config = dict(
    d_shared_expert=0,
    router_score='softmax',
    rope_fraction=1.0,
    attn_scale=0.177,
    tie_word_embeddings=False,
    parallel_block=False,
    beta2=0.95,
    dataset='wikipedia_en',
)
Below are experts of layer 10 (counted from 0) of a mixture-of-experts language model. Rows are named router (the router's row for the expert), down (a neuron's output weights, with its number) and show model dimensions 128-255. Each number is 200 + 30 x the weight over its row's rms, rounded and kept within 0 to 999.
Before each expert's rows: "raises" lists some tokens whose logits its average output raises strongly, later layers aside. This comes from a sample of Wikipedia text that the model never trained on.

# expert 31
raises: ",", " (", " and", " [", " I", " "
router,222,252,149,213,176,217,173,211,174,216,275,166,189,207,170,204,188,190,222,222,190,211,179,187,194,212,199,189,140,199,175,203,218,177,195,192,274,244,195,276,246,185,178,220,204,252,202,195,174,242,185,203,207,219,172,209,197,171,226,154,179,163,173,196,241,200,196,182,191,151,225,184,249,214,161,209,211,147,254,222,224,220,173,158,213,155,223,204,166,268,176,220,229,178,231,193,203,189,199,169,217,237,166,195,216,177,190,197,150,150,249,173,189,216,152,224,179,206,192,156,128,207,162,240,118,197,188,205
down0,191,199,218,169,212,195,292,218,239,203,247,209,160,218,154,205,203,224,226,216,196,194,177,242,216,193,215,163,135,160,177,176,201,180,139,181,205,244,148,188,245,204,223,190,130,211,202,186,172,201,137,193,218,172,185,204,222,163,226,240,217,236,169,156,169,212,180,156,201,175,231,134,215,163,188,197,180,129,163,194,159,180,227,202,202,235,217,194,205,192,240,243,208,215,237,169,189,245,174,171,246,196,214,181,221,144,164,188,162,242,201,212,243,217,199,246,184,222,215,215,158,205,173,152,180,205,201,198

# expert 10
raises: "-", "–", " "
router,221,159,213,214,236,215,130,231,167,250,264,207,235,223,201,243,185,193,211,182,171,180,228,190,139,221,218,213,178,201,145,150,137,228,179,202,185,147,207,186,249,239,207,180,206,215,185,209,155,248,142,214,220,164,195,188,224,216,176,174,180,217,177,183,182,197,250,201,135,166,224,227,230,172,225,226,199,196,145,165,168,204,208,211,209,264,182,247,209,182,227,198,178,203,233,246,185,202,165,209,232,194,239,198,252,217,238,190,138,242,193,203,199,195,214,261,166,214,193,222,220,241,233,213,230,210,178,177
down2,237,230,180,208,196,206,155,205,184,191,182,185,206,177,156,233,227,202,120,185,249,209,245,200,183,175,243,219,174,163,207,198,231,230,194,222,201,164,199,148,218,187,196,175,147,227,135,222,205,215,257,201,211,170,185,203,199,236,174,174,180,195,211,219,252,235,187,205,313,249,160,154,168,195,186,249,196,219,223,164,225,202,214,198,248,143,204,165,207,208,196,131,215,225,160,198,198,233,188,207,183,192,166,217,198,199,160,186,230,174,205,181,177,155,198,204,218,177,236,223,252,187,195,219,168,152,172,198

# expert 5
raises: ",", " in", ".", " (", " ", ":"
router,181,178,222,203,219,167,204,139,215,147,178,167,199,194,211,176,179,243,142,224,192,248,214,199,201,215,217,169,191,200,183,216,210,200,165,191,150,194,97,244,208,178,196,225,218,189,165,222,173,200,178,185,180,223,228,206,212,204,190,141,206,250,192,174,254,236,222,237,330,207,204,217,194,228,189,211,200,204,260,177,236,163,178,203,225,193,192,263,234,337,213,245,178,216,217,180,142,217,190,200,245,232,229,211,176,181,175,196,194,203,201,230,259,213,213,207,225,227,197,209,281,212,218,200,241,251,166,149
down2,187,145,194,184,226,222,234,186,171,182,209,239,230,197,260,220,164,223,206,229,230,223,143,173,172,184,210,217,248,75,194,243,228,179,241,231,183,203,219,196,214,248,204,169,229,210,180,196,231,221,204,159,233,194,168,205,219,220,232,194,150,179,210,202,174,181,188,176,188,188,198,187,193,244,199,162,228,232,221,177,205,186,167,227,142,184,227,185,232,230,190,161,174,213,200,173,257,186,181,199,214,196,206,231,156,246,190,177,217,174,202,171,179,227,197,243,157,164,235,148,220,163,145,241,216,198,185,178

# expert 13
raises: "s", "-", ",", "'", " (", " and"
router,164,209,190,191,211,210,232,217,221,207,227,237,235,203,218,204,187,152,223,216,208,211,177,221,206,189,182,198,212,200,232,201,234,236,198,207,215,187,243,197,198,163,165,203,164,286,217,240,197,200,207,170,190,157,182,161,184,172,233,188,249,174,228,217,172,224,228,198,193,213,217,190,253,205,238,271,173,241,189,249,217,181,223,207,204,182,155,194,189,319,188,212,213,189,192,219,242,183,200,194,182,226,211,196,187,227,230,179,169,193,153,181,176,202,155,128,223,177,217,164,197,216,227,190,215,236,195,218
down2,201,198,211,255,188,185,172,185,200,223,250,173,195,226,199,207,189,174,188,189,201,182,171,216,207,139,264,243,217,275,197,207,211,241,185,170,200,181,195,199,183,224,166,193,205,184,168,156,224,202,183,196,213,110,187,170,152,210,244,226,215,171,164,231,214,233,169,183,155,175,205,116,194,219,219,248,190,189,231,159,173,190,237,231,165,156,188,231,142,169,254,224,184,199,206,228,167,231,185,210,164,139,206,160,146,194,213,200,166,219,206,238,237,180,184,188,184,155,230,181,196,155,192,176,218,204,201,194

# expert 1
raises: "\n", ".", ",", " to", " and", " ("
router,185,226,171,173,259,182,206,239,204,234,196,257,181,207,217,191,216,204,215,185,191,191,199,271,214,190,163,196,199,200,242,228,214,200,169,304,160,225,228,252,190,220,231,157,203,230,203,169,241,237,159,230,241,166,168,174,197,187,200,215,229,206,181,199,211,231,182,176,159,182,229,261,250,208,208,169,198,219,147,168,188,197,179,183,202,143,251,205,182,213,242,178,244,186,212,235,173,258,194,170,237,224,293,229,241,220,173,208,184,184,224,223,208,175,184,208,215,252,266,174,166,219,229,193,200,155,198,218
down0,189,206,195,221,204,202,166,211,168,212,212,187,207,195,229,151,190,157,208,181,226,227,183,207,227,216,210,202,167,56,238,242,193,215,256,234,157,206,117,196,179,161,171,173,190,187,203,178,243,179,202,171,157,233,193,170,179,184,194,193,167,155,182,178,242,185,136,200,264,177,183,165,212,148,173,149,191,197,173,237,180,200,191,169,253,184,169,202,208,170,181,197,269,189,223,182,203,217,232,186,143,225,145,219,185,196,199,229,195,245,193,182,226,193,210,217,168,176,169,229,215,175,191,216,196,212,130,141

# expert 16
raises: "s", "-", ",", " ", " and", " ("
router,165,208,225,221,171,203,198,155,191,192,265,139,245,207,186,193,206,234,216,200,144,196,251,211,185,177,161,207,203,200,211,170,197,199,205,193,194,186,208,181,161,191,190,229,165,249,167,198,272,199,170,212,219,232,249,187,165,124,194,182,190,173,162,202,176,217,181,208,182,250,148,250,203,250,227,170,203,174,210,237,204,269,181,205,191,246,194,146,192,202,180,206,211,227,232,224,206,220,196,187,215,204,188,169,160,223,156,195,198,244,209,208,186,153,227,185,193,203,239,224,227,248,204,241,189,235,232,155
down2,163,209,229,189,177,187,176,180,208,192,221,190,133,177,128,196,224,152,197,190,223,247,255,192,180,214,176,235,161,127,191,239,210,222,155,239,227,232,231,174,221,230,177,175,193,191,197,206,191,225,249,199,190,183,211,190,191,206,186,190,219,198,175,207,158,265,202,217,234,211,156,149,224,223,213,204,198,167,167,163,225,244,185,207,192,240,215,182,210,187,227,191,243,242,238,226,208,194,206,203,176,186,182,223,212,217,191,204,192,219,163,217,208,209,205,221,166,198,178,240,253,172,220,265,191,199,203,180

# expert 8
raises: "s", "'", ",", " ", " and", "es"
router,224,193,157,193,164,221,227,246,212,126,214,212,193,210,157,201,242,167,209,219,189,161,230,175,167,195,210,221,214,200,178,200,252,234,218,194,181,244,187,189,259,249,202,157,273,179,179,177,192,172,244,225,209,213,223,214,237,228,185,162,183,208,216,241,177,237,136,256,145,220,219,154,208,188,184,190,234,235,185,146,215,179,232,197,222,193,175,207,186,171,163,268,210,231,214,171,244,156,246,234,226,191,243,189,187,219,183,183,251,228,207,216,225,192,163,154,190,219,193,219,169,148,185,150,186,167,207,172
down0,209,246,220,242,172,235,187,146,238,196,209,163,199,231,244,184,270,209,257,259,207,220,166,210,195,212,217,185,240,161,194,154,184,197,218,172,182,161,266,221,207,209,157,257,159,183,210,164,147,188,187,204,202,165,201,184,201,202,159,214,148,188,245,167,264,197,186,224,239,178,146,237,196,185,199,204,174,204,226,244,200,209,212,157,179,242,170,191,135,155,227,187,210,244,187,197,215,188,195,177,228,183,183,194,204,146,282,243,194,240,208,190,179,155,155,221,222,239,172,257,217,211,185,285,219,190,202,186

# expert 22
raises: " |", ",", "-", ".", " of", ":"
router,249,236,257,209,172,208,166,247,208,190,186,150,203,206,231,188,220,146,186,201,170,188,195,121,164,162,237,213,184,200,190,163,176,191,176,201,161,214,157,227,188,200,202,179,202,195,168,171,185,193,224,165,257,188,231,166,187,202,218,135,160,189,168,189,263,151,178,204,86,201,197,211,224,193,212,155,216,180,225,214,170,225,166,209,240,190,164,199,169,215,206,162,179,217,206,171,217,191,214,209,247,188,148,176,253,168,223,223,241,202,166,175,232,140,194,253,211,163,197,190,161,162,164,165,209,201,194,173
down2,174,131,279,185,194,177,209,199,199,189,234,191,245,211,172,135,176,209,269,215,179,244,221,209,210,202,206,198,209,144,155,201,212,176,192,199,195,179,216,240,191,177,172,186,193,200,224,213,239,229,145,226,182,174,218,180,198,199,223,240,176,235,238,209,183,225,207,173,239,202,208,215,258,188,182,151,212,216,253,227,194,194,140,227,195,129,235,217,261,168,210,191,178,202,190,247,187,169,217,249,237,180,190,214,198,249,245,216,176,195,194,210,168,188,246,226,183,162,154,236,191,215,214,204,209,229,197,189

# expert 25
raises: " (", ",", " and", " ", ".", " in"
router,230,186,204,183,219,186,179,252,188,151,199,186,216,173,207,202,203,230,168,227,194,186,253,228,228,230,203,226,196,200,206,191,188,161,221,204,184,163,155,224,257,162,188,184,142,235,237,223,181,206,163,142,135,169,189,248,209,229,196,222,247,243,188,175,182,230,153,175,226,212,224,223,151,226,229,185,189,165,193,214,178,134,231,185,206,209,189,201,167,310,151,188,225,151,197,197,199,194,221,166,202,156,229,190,209,235,229,203,186,183,176,145,150,182,165,213,168,274,250,191,240,206,239,238,195,226,195,189
down2,194,165,222,210,222,229,264,197,179,124,220,196,212,173,167,157,203,152,185,231,203,176,243,165,159,201,202,177,158,178,246,139,165,243,174,233,207,174,192,234,152,208,200,158,227,231,184,222,161,250,234,182,233,182,208,239,211,233,218,192,207,248,234,263,174,171,199,228,237,194,181,203,158,224,251,201,210,211,199,216,188,195,175,224,171,197,151,208,165,203,221,262,212,186,202,231,159,183,222,200,167,220,209,194,166,261,209,169,195,217,138,198,185,158,177,181,182,202,182,200,235,213,172,154,241,191,156,228

# expert 30
raises: ",", " ", " in", "\n", " (", " |"
router,223,183,132,216,163,229,204,117,190,228,220,203,186,198,131,131,194,178,163,214,213,183,188,209,228,206,215,219,189,199,185,186,167,203,220,173,226,227,179,236,233,199,211,195,178,236,161,168,177,153,165,181,182,220,153,237,191,212,174,153,165,188,233,205,220,267,201,213,273,182,195,204,185,210,206,175,195,216,177,198,222,228,233,180,207,151,215,213,218,322,174,225,204,207,169,205,135,175,180,172,187,151,224,212,249,213,204,223,228,152,192,165,196,189,173,205,146,186,182,243,182,150,231,184,234,203,215,183
down0,194,186,170,182,167,204,233,240,204,234,163,224,187,213,187,188,225,206,232,156,245,238,162,212,157,225,244,194,237,331,230,209,186,244,226,205,183,208,171,223,198,212,135,223,220,187,210,176,199,219,158,267,135,226,225,218,187,253,251,206,172,207,225,218,183,223,245,180,190,257,198,233,230,152,196,189,225,256,170,164,186,191,174,198,225,183,199,199,193,176,208,208,235,162,225,192,220,190,191,158,156,223,203,257,219,163,192,152,172,191,184,193,214,262,243,181,186,249,193,191,177,244,230,178,152,210,204,206

# expert 23
raises: " |", " —", "a", ",", " "
router,215,200,206,181,227,174,149,212,265,209,172,143,245,202,194,163,206,180,231,148,155,181,249,179,203,198,249,168,237,200,149,223,179,196,213,207,192,141,214,197,212,184,223,166,216,245,181,237,199,220,257,249,154,204,176,176,213,208,204,123,174,158,233,170,191,172,152,181,165,185,203,208,216,195,234,193,223,276,158,218,201,184,171,209,167,226,204,173,183,192,148,230,169,222,183,226,162,195,200,201,196,174,210,152,250,177,191,210,225,196,250,259,190,219,229,230,183,200,232,220,205,250,185,171,245,166,153,167
down18,230,170,218,220,213,204,207,276,222,210,183,178,198,186,197,251,201,145,203,249,213,199,185,234,204,192,234,157,199,230,209,213,207,181,198,158,222,168,226,226,189,187,166,178,194,208,235,176,208,246,180,184,235,232,220,209,238,202,183,207,210,206,150,220,234,217,207,174,185,233,178,220,176,178,181,210,157,210,179,232,207,252,221,203,226,231,147,273,198,188,220,217,226,156,210,207,168,204,208,171,211,209,200,157,145,179,158,218,211,201,223,176,125,217,221,179,197,191,175,196,158,190,225,164,153,252,194,194

# expert 26
raises: "-", ",", "'", " and", " (", " in"
router,196,208,153,251,145,224,179,197,181,200,212,212,217,230,217,216,230,204,193,173,212,230,209,204,190,202,243,198,188,200,264,164,183,198,207,156,218,217,192,222,175,234,129,209,160,239,153,202,204,180,224,220,185,210,185,150,234,175,175,260,161,161,255,176,210,203,217,213,197,256,192,162,219,194,191,191,228,168,169,218,237,208,239,209,249,208,176,214,170,258,222,237,136,256,239,199,207,231,124,150,264,240,181,235,152,169,194,162,179,192,227,193,189,184,175,202,272,165,179,220,194,198,211,191,196,185,184,208
down2,218,206,229,273,152,190,235,207,210,192,149,201,220,160,194,236,165,134,200,202,248,193,196,230,136,196,213,250,202,105,223,209,195,178,175,239,195,218,248,174,195,243,218,148,224,231,182,202,160,172,218,223,241,166,155,226,213,225,226,174,213,222,252,202,186,211,200,206,234,204,232,157,207,233,194,230,170,188,210,209,188,241,224,199,244,180,236,179,206,186,162,191,204,224,177,194,215,256,211,153,255,235,142,186,197,220,184,195,242,229,225,151,258,219,203,195,200,191,180,189,227,191,163,192,190,187,178,186